Experts of a small language model: 80 tanh GELU neurons an expert.
Below are experts of layer 9 (counted from 0) of a mixture-of-experts language model. Rows are named router (the router's row for the expert), up (a neuron's input weights, with its number) and show model dimensions 0-255. Each number is 500 + 50 x the weight over its row's rms, rounded and kept within 0 to 999. Numbers have three digits each.
After each expert's rows: a language model's description of what the expert responds to. This comes from a sample of Wikipedia text that the model never trained on.

# expert 22
router:528472545514520524398491450495445410437531466475609502467516500516531476500450503490553457518416405473574518542516488581431452491592428511511515437473488464573571499568557586519590596450532479498555468545574442488523552568426510473474549520555557483483537532493399561458555502452468471495472472440473571418501503536434450485576553511529469467440386501465466564390557456479594542436510493501478570568492468583561420489525466459503544532366537587490487527609481532447441572506560451506590521512466510533494495529410486450515586552604450468521431571472480575541527552472537527472440484509513418412520507456513445505522577489529570441439401497458506505580544558486434492537529523512523524442402532472501621538441489526472543482590476585501510426500583493485479487458458435
up0:557394535634611476531436433439470523577467472432553517506581486514608591493480400535504485515459503480476493533525464448557515566518569495588440452482441485515545567496416478371464479426458559499476436488526465500459509517505599449432543410511523459585494436550423583480543598532609512491539451516508518399537490489610567492481479503445512503512464434508579503424535527545559532576429477481427546452508482560504469426606474520525406570500465561490547564450575500544412482577456486561487490510568481523508535389464476466505514475555485561423516458582545535512530552516501580429416489455529503476551598493511522460433535543530475463480463526471536473511552508477414483452567415541559536538436522511599513518488436467453472541481472532455566501527463557482567481551516439
up1:456498416541427542451491489532521487514525488416528461465593582510525384486504485538494484575489489561526570433493565461484507437498460549505487537550483540575460571454444414485473526343524511475560427499496525538514494540460521511498455581495484464509495457520485504581535466454497475489554412512533496532574482528493509486480497507575550534495419449505470487536468439545556544490494522520510553513457433568501630509481478464541453448398439537646470438498519377531483545542532596553561407549438418410488366575516517581466570408469405483581508543447445619481425443486491495502496517503534440486581556512587491455500510461492530510514480432463458579538586545536535664527529567484533560477467444510503559447461467543432462497528557491579470513538527523531440605530483529
up2:410476416546517494494525448452479476517535451535460496539523594540522469543465604469531493523504351502543584520446447402432578423483490541433495524486539473541475411477561507514516558505427501487453447533558536387560570446602469457525531556559504549570550496447515524465523489492486449522423451473530472467554506467421457555591475579508549404484393492546425578559573461473494572569464494594517438435524512500523563539558515510405494550576392539464496566399558500411449428587496437485460593470576489554487486499432448511592471510501580437503530499482493558511484518467479512484497449494597498506473461451441593513536480529550464447500590546635603529474470588548483466576560463500464575501543489473495462407500551537459520515512529509469441520525433555509494480536534500
up3:468506428494421524499482495624510390480471439547476412462610544504532535544540506410480493555487470458538536464473566552448510523493498484527502514437479504583589594555404446497422548540578530563569483540455450485510435502433476439518471500515514522554529486510463469546580580464476545545510445457555489548492520482488407506488522577582568469578467580550461588520487563479467487568516511495492549494513547499517474524476464463401515526441601468531450596428407500476551542628505427539536515485463465420394430429449459416431510478434514520586549482491530519462417531416501483524493457505550534455585481417567421572477562470486532492489480535429490499580512540514538537474438531453504490498543589467576597540452462591481497564490439561563499519618507523512430554446388478
up4:536435412548491476493521480507500453399413511413538464501552527368453527523515516484454542526502505481483501546517356457424446383569551503475426391472549484513561431480496535521504477489441542460410570582542494477557566518548489538517522453534484501501469472333472500483460475523463477504592503500510480545540648458468474503423521486501515568531537482517565470473515471489506588516448478607583446486444576535523418453563535437610441539504461557486527537480422411492520465494392488467498528523478487573491524484523571470592444473528478507407504537506499578604512531518500505505467451568425526572455526455558524643537471478460493498485516513460512521526499530503479583448528428481534471579603560490439524478563521470429478445538533549494408596395500523519423583479527489
What it handles: The infinitive marker to after verbs or adjectives like scheduled or eligible, plus auxiliaries and modals such as has, would, could, not.

# expert 27
router:453433484544523485418392484548523609482510447448513501431525470522504441464512522502504395421457508479561551622528505492465447449532444517487561467464557495456568492570551550539543594443451509610502518485622454430598534531510541462445563514545646419482499478436479488468463514481533539517502521420485484526550546564494467460534396545521507546570417463424520555548483487570501520501447524460469514540513446585507486506516391478492433573497518490523518488529483433481410543490470509568505437549445493551535582552387528454493426482478510506461443454518486465476416498421556496496495467547508393452522495488572498473537516491381504508447623509577557597533516594496406522508516501435486508446580427461516487511460520545463455505592414515633504493472519558604476492523412519
up0:596480505525367486451600559501523486456543441449535543507525596454365497457478553495565451467502513638584474468529502476493474444519431552516545546509491573527500519460554500509502550453535480460438491496445523531585545499399538479498390622514519523595480485442379537485425446573510510517489429461571465496482453471504558469478492538476477475540445537529581482539540448578511565592499541491528483515622507541455494493480498489545494442539529495422539490484473371493450579480576481459493540540470387518490528546528443574526486426557484425543481557536442510526562502489550614460512606544446432521509444490530388541509515460452425497435499571594508463466457455488515625483486473575404504465514477458477461495461458564526533570475516405502555448467503518533578522469598511
up1:527469518534413513495432495473495490531452463537561505424541514595558442498448446482472484503536575482533546476577409392460472462466487560439461474629521605490527572517407519471494500441490431488511599531553486484512403594362335533484506500472532495462519530496473494519508536588483540521512416503458480467521640478430463473411534427606541454469444509556479471518482555441485560618511485483431483501404446450494517439488586500489445473467512517581538481549591439479549587496464481532566547548498483385558449476538442521444416509402551492542414493473435526494478553486571519516546473464528513484539541461485557525462654520470512505447447450454523510518506559469530490460491469422515420478571457479504525520553507485560475563419569504450595539435493496507545526465525471
up2:488520474438455469496522478512504473449538573475446518484461515585431490537383505492478519438467454502533510516396483522492558523504499548551508559522526508521498577576411510443529501376659429519546488517538492535479420583470588552558555538594535519419476431625526553559529437456541487487519586468497467486576456427464545505494517516524577389490468628489507543517505489459534535566493546433472423521577458475476457554425524454576443519497508587581498509504554456499438475439484500493567494445461519441540528496461491570511460428458501519514441370444406594478570439540596604495469504462488496445508536477565461488548567551538477539397503567507543500570499455442535473546492418539464483548555422503535489453557449468422555473405471553582574517500501572459551513426479463
up3:523484464454541543503323509524480479585441533435516588548585447460536481496559457401487523475478467548531476371500485527462481523493530533528492548481481505517512452539475476473534359506438559573504517487566516478469509482397640571535483524454536536493456482519500482485484565533537455467466540486572556459477492513572519469387566414493611464535462424568510407453461492521470532450439454502532565435489574502494478477550486475491476537395479614608553511570489552444525596511428523555444476499467357492492526529487508468494507453470510495473536548480621470603510450396534507504548486497481400517545511461520512454495407427566541410580505482453495489491542557544499459418517540440535483576526502449478540535511525534556626468530459583601551457552515462494536508564527508
up4:493516475529430510473508548555532440485503418511471534537483574462508477545433539529467448446426454551555501521487503477474498441472482569533506574481598536491542597561480517394549503513447487582515411511535480457475553531442495389457480585476534499551576372478455562503534526549526513545566402484574455421627513502520442480496527562508452575442424501469534474442496545544499504472430509425521416494580428566524484490467497476524500526502470514477403535439590437494467524473494577506519544545522533632617523604477499442503461491576442480414515468592468566443436556512464462475543595440447491433567420548469418512511459467480545510468395480425513520444450416524550564485400548561561496448568563473482541440418583463535433538477510488540435548492479588539516524481497563
What it handles: Hyphens inside compounds (X-Men, e-bike, non-Indigenous), list-item dashes at line starts, the first digit of years like 1885, plus at, under, titled.

# expert 16
router:423474486546482468439495582474495602510532471534483438512556456426513462538487471448608391465433544500486493598467559520464501433507489601456499475394537469460607514539508552546485556525493499531552493499592439489564433547546493536448533464472669468512538514498536488446539525439497561492502555466443567487515540612488531425489456534506572454520415545488434577543597554427486493582429445461451530537475449483549501542574397489558491553448459532465514538509530460527460478452528543489478541445456560490514533540293504474506490540479512462460466419506507488511514526497494541533503506551516493463489525405498538538451626510460511407449505468525550461470457577525410549531547420411517490546511498447583456477425501511378464529566455609498456422520530582548496477553476442
up0:473509397500497548439448531565545409473579503486493498565585538430552504477538529544410461446509491570520476519470471432403487450465519425452475574339391562578517416454464413474541510539540601442600429533395412484493521546445474478534421490535491493473500508452454606521494525494485507540543427479528607483555540558535474440563563501488553544477600477501491475477531603628498467436417526487481480495490482463498557529522576426506429499429489516458525477484546417484462569573595510447535544505482501571483548496476562437506440599489530402488506437553503475531415518541398571514452467516484596443528426498477568456487543470527440524474539558533457455552443530487574575538456447497565523478478516477543529488427486513485549494487519403548424499567505472552447475487517545
up1:524486495566525526427434417493446473489579442534486531622481438474451591428431567426527526471434539595539498524557509628415553530439432485558473430476561445522452605545536453538553518600550488556601562548567411499431430534607468486511505499589482443518546519540508469522474425542487534491503485510588408489440575543526445516572480498468490480471528482491419482513536491444491494509526496511467497483522450466536485557530525404499461498486501450504584501563457583497480545451599450452431436486529535526490571514426439461539479541410565501568474549518485486475495564538604472501510560472517419426445496492492458508464670476491481466376499474481616489461435562458442499507465423578479466505530479477481525443520557521446490528515488362527569457519558469528577524514461531
up2:473551496402527526498486493508467476528473519547541557425524457519493536400541442457592462559471483497467497545488497545482509446417551501544384570462452544468615462444557586493491553511546589479614620571469515481550434513517456478528445534459590455393468598543489527476427429492453470440434408499441386559545621554620469485394560496470555441499461546448545474387538476480488510531476455568478517486536499437471498496485595452484473457411571424466597506537555487475490543536547442418570521518443490476528497506467480544387463472464437451506375506465508519527457507539577591537500429512451461458530507535541528500523596486466500467497476514519494524444437467456470522489447442488505521489546510467581505493523651514549508541527484425461513404495476537508528500584524548
up3:546518381526424500508605449535550507541545494493418476443543436487572537528572503353411491401497435566496460527516431521495457431497530482497497569439513458512469591525573535419537403454525504516482419454531595541486527557450525477444520540541501493521484532505516552494499493478588501517513413503378545489513493578461531370429463500510393529484542545515453540474511576532526542590480536490479357465429376527466530441510502557488455506578508539480499516484553493545461512549477516580506549600508507475463483444530520454498480481481521515486502475480433579497506465440543453503456546543483501517460525401530558614481469488568472464427467441465474483546504442488566463445574426617529558476552498494462514439569401419433449416499509537595565522404479486472485591585493463
up4:503484460458538513412664535458488578623488503479447468502507539506561494421406448441513398482422506481473569515528470479465548516463551427441474637534464435508481555482587600537599547431508426508506466447507504511496522544524462509569513478387517487567543466478557508551532430455488595497383513529446474569486468451524528488440590545532523543527494482477495504538525444474476539598536473495473508443393529447410496504502512475585496443482586502482483519615498526528479573497564431466562476563468539500485564479451548555502598511498457550503556597604438511477522420519492563494522582487452527424469502464397452611528531564561475524416465470536537424476533453474493483497504412524482448542426488488469517489428444431514514438465544452539436501562450587545504536497475592
What it handles: Hyphens in compounds, en dashes in score or year ranges like 1968–69, leading table pipes, list bullets and minus signs.

# expert 4
router:557430565488436510481536480526459562473445452437485499532578558562435488529532512449481458433522450499481516545484485506399501434573531588477433447417528512492532548457484571502533510458490526604510557459517487518559471471483466544449570515493550468479433428411492480468454554507412592513511515428447535496631538454430387497512525519519601464551364506498397509479547496512523498505433384505435574492502482523493472488617531423455556598465451545460496572492537467417473575525516452540551482498452496595503535567401482441485511541496467513466459510543575524543494524490560486465526487578520594587464466468552484534537475555482402472505512581541554536512491533465422535600544475411471437562537480454528641493473566568364543450547493481479516519552539611474439509531523516
up0:433587561466456479465582542566521546513435473504507455502494454539492493513466571526440539520490570534544544491470476541430552492529429529564459424482467496588574503520549470437438511481505446571450546583576572421481546486399414496518390485517507492584510491425370498471512581490466487456541514516380525461453521519420566478477486483403481484492483478538542573494473511553441527488526564490358455593531478438474474519502516510519555432544395556432518487549514474420559436414542506505502431586537555378522495500526524510471500509527498480513439556601462504533475490502498478553554480511389603455515463456516473539472567469508527513535458501615528581611583508569431511513528532532513439419431448491496586469480486494597560584478518540463426446507420619528570520522468500
up1:458512459528533389490547564525461578555441514445508440425457522527527455462482566501579468458527458467570573551590428530462461485600485488499519496434494535533577510481548507517506483478482536428436485539551476445560534447528483605489436396452523377479501526473556438439581532539565574434479563458505501481598477487430468511533525541496502447576456554490365468503477484566526514515425453569502489475594489496574504367538557434480464538434538547455555560527541522508329509470589463545568441493450501558573580483544499460495447608542527473526467519464490528565580467524545455437547479480412547434457471429472561544490555498547408493448506480459525480540512476525411477572566529437485470468466542515470523465493440521480576472540524512496568418520548519470426433626533444
up2:553501403493542573506544490509492534573445474513485475411558504510499449547512529436523458481481428483438476503495429449476540469536540540506543469498539525547505530484519494625442539486440410450533595455568410411484486473512515519519556457460526603518482420490533450532414463444481570565482502503555538495476488502470476460419470509542586497495471491595511494537594570600543495480563432602588472470545540486498495422489537565484462508439600522438535557504464521489471515367509439472503453516515455515520488512408532480459368378568528557491341556539513425508412486545552430423550442531565555516421481465541534482481493500565587560539572430505488418446514541471513526536440571484459415496533443416522549548443507576434580444448543526433526430513526531559491566551516538
up3:516399448426467489454380475472440458567527483487522544470519410485511558500506492480550490550462501502486499466426413587495452507527485400486533398526621466473511532499494407558541560418522453548543414543504386519472460573424519464525531551488468530513496445529448552547527559532500490528503459501487525425535467489485467537511506469490482421526561511519487569528555417529509563438584471549457576613478487460631520550477537517492503498404484517526575570568550443419534512483533551505465617514473419496423578604491452560573515432468475474509492500502622528529466512524575529499526429382514509538465477530480490498465526450620564397517591382502541420502584446447479507505467577481454497493556476464442611492432570492440477537514522486439512486537514477591498500442513421
up4:587430497520469479454437410568533501514540418425546585431476545448523526575457570402419499488509525472443471485563476497430432486503387399515478520443558471484465544636550500489364456478510557487527574542480445596460529473493499528631553540490523564514475506493491551502520424499399556530449550472520500494525525505563575509438512407564453570462547506423437522432498519489581502568466538456582494521498372593433456364517528516519543573513564473528510558490523506497473484514507448483555493459491482473451532556513523451557629616429482472521451534557437469461511568520578586513545486562524411496529477457498526465536574482490450489500471581461453544465463569458475486563523509462552520448465485453483538523474471469441431581500417547493524425478580460433500519561552471
What it handles: Conjunctions and sentence adverbs such as but, after, so, however, and reporting verbs like stated or explained after a subject name.

# expert 39
router:452486490522348409516470462458477509485505436479455464478495476542511505455497508453579321522449428525555524490556535539586490461482577569354632441485546425503472498517578503574565555470511529567525493411515464539525457549489538469518525583457529462477556462451511644547452541463585520436448541380489573430496538548475540361478497478510497502496562454445508479474534573473535572465438507454444545542545419518454495500542422484480515573501506525475465621540431450470483511553577469510520510523447536566530527510356507450506465477521600462439458517537581550559504594522569493516539479507516451496532529512509449455401520542585525543508526478492490522485443497536446443517533520541530541440523474364498541508424530525483521491553572603495563471457541493547495527499522501
up0:465527492484424518475494512482442539582464519387537544493500522558410542568500562532433510518585610535472538582506475473518535456565487547467438475502585457459521457463565459554467551422522484493546528465477526554488461450528441542494506532437494498460479523527550500466520517466548535503490506396371524478563446513539464563446519523465575550515506439504436458605520504566540459596462484457398568525515467488483557548465596508403513379542464484414577570558489467425480469504486495410651536471450485528449461587504570573485479514488442436426453577573509478534427487521477476486491563484539530454432513481531546502608490498448486429440511501548565569476474449566468508483547402425538505462544421416489513498498444487413577589603430419502496431478513514521575563583428470
up1:504488567462421432499449485526504508561430465419620507403469584592485522516503543500538482464396498537500547500500453567472500496477497497488557555490440465508525510531602511497506492420422473563466525470540494500562458415502440466450650412561524396520538450447417519552475478453413479477592452478590535564458539504540527537551459495512487431577466449551524458466473494450523608546517433443472553496537492481463572391530526533457500556484461529581403696449479509514639504501609438515501507490426540526516472474481461444551498444522497456554491488473544547487480501507555440532505474428436411513470470503496494506433377477632528459471530485545558451534448482440515511417545449507596527495575455487510473500586454433541457564491522520553488463549542497509526493568502523
up2:480583389455462521502575539521467478555476520527485482488503522575532493481514547569531455491495474521528486553477582452436500418453431479490537530426508503571541447440492521475518533478520565552455440479490397398461466496524443491457482531420523592588501454481509528465417492453544476515484444489486459437508487514512540504436591569485506573555489444550459511544492564512433420585479500505509572448525437487445481565422475575435472445559475527505501490499426550460456584519576499564522666515560537496551531522529510438535462526440554529395404552659489542463496538461449504501446467444596484393453560451582478516482525464456449468502447575443493456527547553582558435520581478546537474479469487392414460541429589434525625477592581502448525494458569464560466494501445518
up3:412505418548455427509498524493538523546486470499468491565474539528472540535467424473562433499450568574523562462518597486530448536524461465459592530513547518476465485560555519525496466498526496608444535425515516481547578553619483580511458498565474473516570464471472444491566429441509442627471405421593506469619504484486453498479534539561544484531478402445421495429462441455469494514551454546572494456538507496566528524505520508458452439526451456565505532512429519540530481521575569486512563431379432581525561546480505550516502538457495595537540453478506515456526497506589494499461479451598505499595506575532414506472567499457437473439507465558436518419478559533457484455508494531449569494539459362436521476441536590443551498539462539419441554534399397511479536486404619
up4:491536482524471493480486568558464536666568417489538566409498572529527519503456529535509491549557488511477590453590384420475491483490495425501547524458524499626513515480479560501480538444490452527462469539547470500508453504514500582410548454510476473486474463416499578505538495558410453384456505474478456582521477439491499518586563501474474474537519579463524629521523427483565565468513470494443578488473473481481519469578464439473515606502452487477448548562493501509543556556496508448528480495496432557525456465526513532527489494534504509574467488441671471453389447483594545513471520482528427505539460403529459510516643514548399460509479461434417519425514496422543473580480462478461472549619513511570522455542438542548545492438525446586489427416557462597522556524436482
What it handles: Single capital letters or short first pieces of proper names (P, R, St, Br, Gr), and inner pieces of foreign names like Osnab-r-ück.

# expert 20
router:528438483526468434504482581501482538519482505442551417552529473521531461531478494438558331390481512567543492597507555448512572437519501566451548512405507414458600525479475593569528586534532528469462402479554400474566501545522452473431500634540697479459576457499454594425493577523474590509487541469478582444525511560480421479550507535487572461499408475472531547499563471439516485495416422412476557483542462508523431531567413485543532472502445493458468473578533519492435528484607476551562488584481574568584516492440523485538506480535516499459388496498465493510486503499456453461541480503555457489464476433527548463458559500539562525442431516545562539514533433531417521530555502487504470501437510463555472483408517541390466507543459525453453467522524513547507518538455495
up1:489504476504582500523465551471445383564507527412480523565605506445541496434457471436532490455501472493502546466440525442569533465511545518432580521374489518553510471582525503563496534489555480503526432474503519462448529483532508524380413488578531471472529382525430587507435508491563482475470492507476484504450468510578443507478514526425574487467459353489498524553580527609569477485502548517516559418548510586583561453499438532480512527539395479493551520553578506501514469466504486529567430488517535488470531509513423479430541496541456460475408560491549479510519484303497432461465500446470536427554409479542489533469472369585518455463479496533521512510499461603596432509605521423463460487472539472399554474480412562481593533543492507462559425535519410521548491529505491
up2:630469460451481502535588458560488565391426509521510414560508490511446434579471503481586442575414443402489541559521506518438560417514458512452387563465493467535549484520549604546465453482545580427519558460559539485489482506575536385455576504466544435507510457427421520402541488505414519500587520517452466474460551582508440489591462381499507359573545574535466517469528576446534485507478459531527533493570520449535408570573525435536445437490569504459520482471477551448476463578490431546487486608502527481450525552497431485479521452515507492410455424480514448442534527512496545470455548402534494513471569524527449535537541501547542587597613609558527534472469510485482496521523471506454548486477485493527538507501429465555513503546545531529532455492488584547495419500558510
up3:532511465487417490524472491555508511506522502485478522385484480568528478501469463559434470411543478418564440464490466560385543511544459430530518530550644434504505563489505462514415592450451432563507517438454421546537504547525485557491458542503533546447472411494576523533467570544474430489543580436545400531603527527584489592522479526492459520428427458503505394549558511447532528438548462474456577539534439456456562491536503554488469513560425477514486508490444447542524547466435518427551536550506556511577540491555509550418521483536569533560486521515456525444536624445443510510498440520549543476531439557365550553454457437548451440409532500461508424510588481541492523478464514410523590491475564468504494471422427533494460498514440520605507527450536611558542396457512599
up4:487523498476495495421431499429422530560417544381582489502523491515562525486509472488391462433524490545443508540454503484530436450487471503542463469507449524478515525401531503532604607539499481453507479530523488448464470536492376492437560633537544526537499477506483506523471498517523495440438420517522471551447508542598505550365466490470565499480676487509506433554438508600511593605480536556521490472327480603491609463469572523459533523457403506487566479481513503471531515531428451536485492447502475538527587505474523467426600566549591456507533522493506542531521593482500471477537542502461492499494529531460434504509582531475476494467531481454539389483494493500475339528473564522588545535554485484465496448539457582554500437453469495462549474436519449524515535422417459
up5:462424452492376479547495510565523519439489487448516431489537636512583452585500578451433551484488450553501520492544495492465522461515573486516517428463564508510535458488471420539599434481504449512463544561534544543476591557536478522470538576481470539403487567525527558564461484486505479522533584404523605509567568486498396550499479516522599632481538480440527475494429553543569468475479468493502464564422494462446458516487425443512554526462523591476458469475487483350547458483541559552518521469457564404564486501493520501578434543491490499506419530420419486441501431542462460479428434563560460414515559517583556578565495506551576528534446458450371523494498490509516507466408470576505476483463497499506499440527390430568439446548478474570454535405464542516511531506591486
What it handles: Line breaks, hyphens, dashes and pipes that start or separate items in bulleted lists, infoboxes, results lists and tables.

# expert 63
router:476501519559408534457492480522539598521543450449489447457519389489585484566560560435534514472460376507493484500544479417450493452517472541511518411432533459617543526448472489579481540575507465625493498504557441384571511531507465479494520509502593457503522502446472515524452529464490592420472479439479581542568572540496430409502402518447554537536496536499382473492554443512570492484478388536496576574443474483511545515504506549462537533428431523554567546500588407501512613534570465505456497531465491555484545523383427455518524433433554482463464420595506528530493531444556533356439481552543531510556467461496462587508527495436505474514546479498522508571433542545466459500566518477485446493490539472518624453443527506447540478531524571536517446539563495458501467591479403
up0:444492529534502548469553566437529460437479481576533507531533476485504496535565447404499452474410500445555495502409491481384665483505529565520528510469442418497548484506532439468579525528488493543451426546464534434476449428492521444486444463433531566482447485428467519496464583495566471520450483507525546501480453491498423524480486577513501532489501399453525502445475567579398538428472586514495457502480517590481433601470530491562477578503512482519394469484501449537423531558501475591412524522523531546504693541484378468502458480482514515457508464483579419438497534501525560521458497442478457545496520534516426605465435477486559466442564574473563460596504458482452438448540589555549469525483479485457496410545456405402544467522568546550454484582500542456610517434522484
up1:599460486569490391521548468440509502423475479484529381515475487473626471577467543403478488476515471446493530484496540450592511524578563491475453499430492458471484526503423499536471463541426479553526522467584518589533476518468458583410554451483510539493527472549556510513508546513489450480457618546450555416465473545535451522520511464446439468465490585504462502512507481478612512576465491451471460493605396429522489422412435466446589529532579618552461532477448479464479493542513385522493513518473473431571489425546566523452459539448577469434500539536493498511483624474410487565389462585568581518581511528442531531500456617550526565434472537481497575558478583514474460539571457483581509518472450489560494511470496447480445363457564517457543533524466527474482535494472533
up2:490504481556556474515525536592604449486463494469544514487452503471510540463450494445536508465544488559559456490546461426491474541492477508538583598480517492581488554434484506521502540425532423454485471449570456445597516508522446554512418469505524513546461535472523570495481546505540514422535584494504556454450500567478527491496384543469325449522534512430481622538455493499550494489457505426432494482618450489463413517497481510461511494508454533511447507480362479411434460560563477542509465552499558498495523468548422470412421606560476463454415470504485607513506517491436473523560549512504531581563581449446498397512550568514540514417468457532542564538433495542515551517547505464383520467466424470518572507443483487556408438519515542405382588429587496621479522522495519
up3:459440457505468426501585527519505582532470529572550465525469598520494408439411474566510472545495477503458439570535528456528550503574511436549523516567440585511515401474471557521455506514435509444425560463495519396495507539543500404527466518476496528494514521539416568516470551595482506598374490484515544467498465462626514543524506542537492488500507387500527469508571472512551440482495539511539492438475364468500400469453567470608407537535526442443578421490449492531452488486601466458555517556526520510523501541502486515453577475498629405530532437415508527470522606437493517526549537553579483453466502480629530446501490468472536509560522530452419523441574490630403467527533490480510576543517461469502425497488488600563555515528622498514486545470491568463526495436471501
up4:474503519486553518514532489601484567559472475518524485522459503484489467484606462417455497529519484446529497487522461444538483499490485524536562472460521527518547442520490539532480518509357418443440547466528521505539492476589461509490454524506504499510499524412429515519502602578580512444437461455543483498444540538532458442549473494548452580460546407511540587503493550551539453551394552500540486400413455520601597478504445573436585461516439527561456482430598558581471568439520481426522572514437463588466497468560525443408463535518479411582481522424459569505482517398394488541446479469463543395473471483532539597510474430451436489458542502494549547481467562524517552475459579431467448517473547564459580413506559568551485508465524615568425545437541384535492429584520471
What it handles: Prepositions and connectives linking a verb or noun to its complement: of, by, with, as, including, like, using, often after a participle.

# expert 26
router:490431512512485472450519497565441499437560442438480563465456469468537498456501525537552322480439405506450466552609468460448459484504407580483482423475434440516496439542472521497555481463485569574554544560580503512592534534492513511525490451600572403449484425561483540456481539500461512551505500418448501555520503547460533448549459582457565465510540516419522471467551578548528524597457494482490486587451514631497441517520430499497536514455516531524453526507522420445480588459496474463481543501438424568516587539495429519512430469515566457465489479556519517518573603513449517470454448461564506439583531385578552650495510478467495496540476522488540487550434579494432568542584495492424565467436511407532514512426601448478445490537424576503534456442563572522530508498505480
up0:454567380533501555476570438556587497562595458425421373424471522546490506545471489549517478477508474459485538669479477516559564467444490543462554505459536448567532430521531500592603507464506455531530451565548488517414507458537447552514548487398503563547501425533499502559407465529597534412465618499508557503454538477512536400506562489531483499462475500509571551451528569562499503531443518480599601511485424416505494476449451477407549513485436436533471509534539469529520544515611451568433537447509552505473479531419539466570554539577482520575517497525508533477457492419505497463515489470482538525525523489520442475468512557541380500432471563473470462490520503435540417597590616501475515430528559436402447571417491448482505453452517486453462445503483529485434458508481515
up1:530477498455580467495588532503522487522518455463535458555550543380418555522462508492575417458468529520500487602538358537464505523552528572408535521486442547640464420499441501520571536546566450489460514575520478492568606432503475518473493531550518465519491455440456541561508520534467602463555521495504484539531513585636522462468429503540508502540457518478569444465477485505497518488508484442495483534514560504485478514588504559491541493425537520570533571474530433494499506525545414394466446479454572504554572459557408546529461452525452533508502451352559430485484536479546485468455530485499451506515437510463508437521547482495393584433479469504529551522445465480463500526573470452475480466493558463506482407419534610463491567561483615514410510507574447572453523535466693
up2:478503507633405558526454435456524549512547425521508475533558500481547541503438402476467403520536481537543490515597628492526475507425475486538485581518534449410487477472463495537559504439523490481528430522547469423477500541512534438548527493387503388485492382484545525513462538502505423547480535471524600477486532617561446473524479512537470572574495463475527500514500535528537463623491486482429468451486480480443606509482494539462495539492563533437459510523612474603449557534522444547479499433502492460545388448460521513405494498401569661530498471467558487433442432410468445496446428428609398533519606499520432511515586558498568503569592489477486433503440556535538436480560531566524494483550474442530503496470528522483485461470502568536465580508517550500455495500473560
up3:431486525568491516481449515471538520543534519547541545398510521550512513525490562515582425516447437462589568490439542573417506467541544562503472513487489502512520490467621532526490486454423433587439478438486466501589503498498583579497506481553536594458424494464499457575520555421519463462473537502462464410527543530548518508515510489385446494470451463440540510472534644581443579589499518483475547523442463422479496475496353520484517502552466450540485541427496506502535500559517412444460497519494451512490480504495440489548533545479459508520541456588551433481510553496472438474535445529535498520545490489538488474531506501579496498547603480461492547427599550531476376471430478472522528539523346478345436552484403566471504475627508538602461526513615506569597446504461563
up4:533468547455569482398508462534540527449447507592493526496509538487361441535539523478490419525616471547587639534395480503611433480427483505474462411533523481544550445557463508532537510480584478493535539496508544545533516519500530460407418488561506577588546563505514448336596462492558495557492512484512575478470513455456530403516643485466496504481527455480473385531521437411462447535480534550509558471474562427520462476555506478482459424530546457467516532420481456457515485487550518568505536512483493518513518461434520494543475517494458479508428482522378614509547566508547620525512480433465476474489530569514531481472495530515494548466552480430501499396435449534493482579448523436546500508494487476560555488422407514446606496559419476365470484488505504488435569455478460
What it handles: Lone capital letters or digits inside names, acronyms and codes, like O'H-ara, OBE, GAO, road numbers and citations.

# expert 30
router:521469448536497601464484501505470499505516514485513501454478504560549488447487499473548422483419490538491575511570555478614479466470584536450556531479445481529543596455482502521534537530512518564515443437551463511513480599395522447540485553506528482466574454481497590545522551428539542547456559406484583517482582543490521326539486559444583500484529416374422532506512511499542502513478474470461513470497429552565509538478433502510466496433580546521535484510633516438480623503555469598479515544453463542551554481422465487461512397459565545489455489519464441573502523452592595474426537425571513508538458532441579513494537460439501513508502516482531499546420473575472487513510543454471465429452519277547496528455514483491508441518527605601530501504533393499512521475540458
up0:576509497457534493437464490613526535441539483410491518576408471473416532545413470484638494412459506519494629530530585397356573487472494596620469511510427537493479477518539529487450461472627454479527441521484491493513501479517578546475560519536497511544500440443514468496454507497543494472569471505523552495578492548466448531554565550573532468494513485526509548477453379515474493443426517534490498540491517487448466438490462542480476466427551490529577465563501543537460506547449490481559461535564466531511634521489540419541555484500475503422529564568462514470437505496517567466502484541530578540326546534496586508442459550429435564434384524519551509470454493492455502500390442406530440543499486437504520475466533575501527511434516539502537459597521554478478530576430406
up1:435514500530388414383457537526524460568548497543623541499605502392514494493579540540598414527500384608506558512546469465421467560433539563441464552501503442592473489447511511565428509427455463517493483437489491530544507472445504444521538493532497487570446525472481539539441485391455390605542484468492531452511494528546514465504444565434552601516504549480535481484582526515385508527511459512521552505416498583509494651515590500545451510472534509512460554506499459481466591486594494511534559541504477548591531438514445424487503501444494468461509427506610534418503505519434423470456410481463492402453508521455557414461411432510506530433449471493529529543447547556528555506522508489544534484501492454437422474445462522522494504506456581591526499534564479475591460527525542
up2:505451483454523499505430466467525484493452464510484529511474492455590524451553526504468544400482496552634496547490590453468494376456484439507512506443488540641493502477529543471490515554483432590593454578590491481525511440541507630526459508570544512482477531464492528395502465482435507503499525549484461452530517505544480496422549489471489477498471446484507461485499538526466393495557429636529419543588562498443507519536370515378517575531506579555474595467475467461552619449490536419468517472448533444547507582542503542431502513463450413560492431501521462519523473459501537391418504561516409489509524443522494594516478542515493431429434400566498569526509583480515499504484425467469446502500467629398474537460459428498483522521460421522442533514417487490581510535550569
up3:502566444495398457473535486441475456556466544592524470529546518483416427506496520481631464407426372494577549490553552441521532502468457586488434515463464535552471527560466523476521496490587443466483540474550428511551430419509463479556430572496513441490530572451489500532456523576509449525512527438494538377537538506478444466503474610475535522469510455538535537495511488556451503431496515552549406517486458512465548515529492483475490417541544592443535474427469448491478601452535529510492497539552486426505478590502568549535516463409623516574447503508460526435466541431506483517537456486504499465454554440668509506474504527397461623468576481481497464552413537607528524521507548590537474435504501443525449557384472481517400534559580511427530508562444442500583450506558528
up4:533586412469424480450495420468475550505482471447470503513504580449464600417592501472519462491457480540529414437633457550522424497503529518547519450518506518537461535533446435524497525510561476506606586512575556506526469512483492426524564563448525502522490581404544578544536497536472493448437455483508550439477611451424501563457342579500523467504506521434411601537598556513535558433402516545506465490389554572457547507488530531476446535474493522467478586521499462439539552542535542453491531469545546484493509463471492521429466414381511385429441505514405583491510503578488469553482397534376439492582488494456493569506542502534557544518547379518481466572441494495461422488528558522471483517459544464559547429468515484525504495593447558482511503529497541547480548499535501
What it handles: Short first fragments of split words, usually consonant clusters such as ch, bl, sp, disc, in "chastity", "shotguns", "Bluemercury".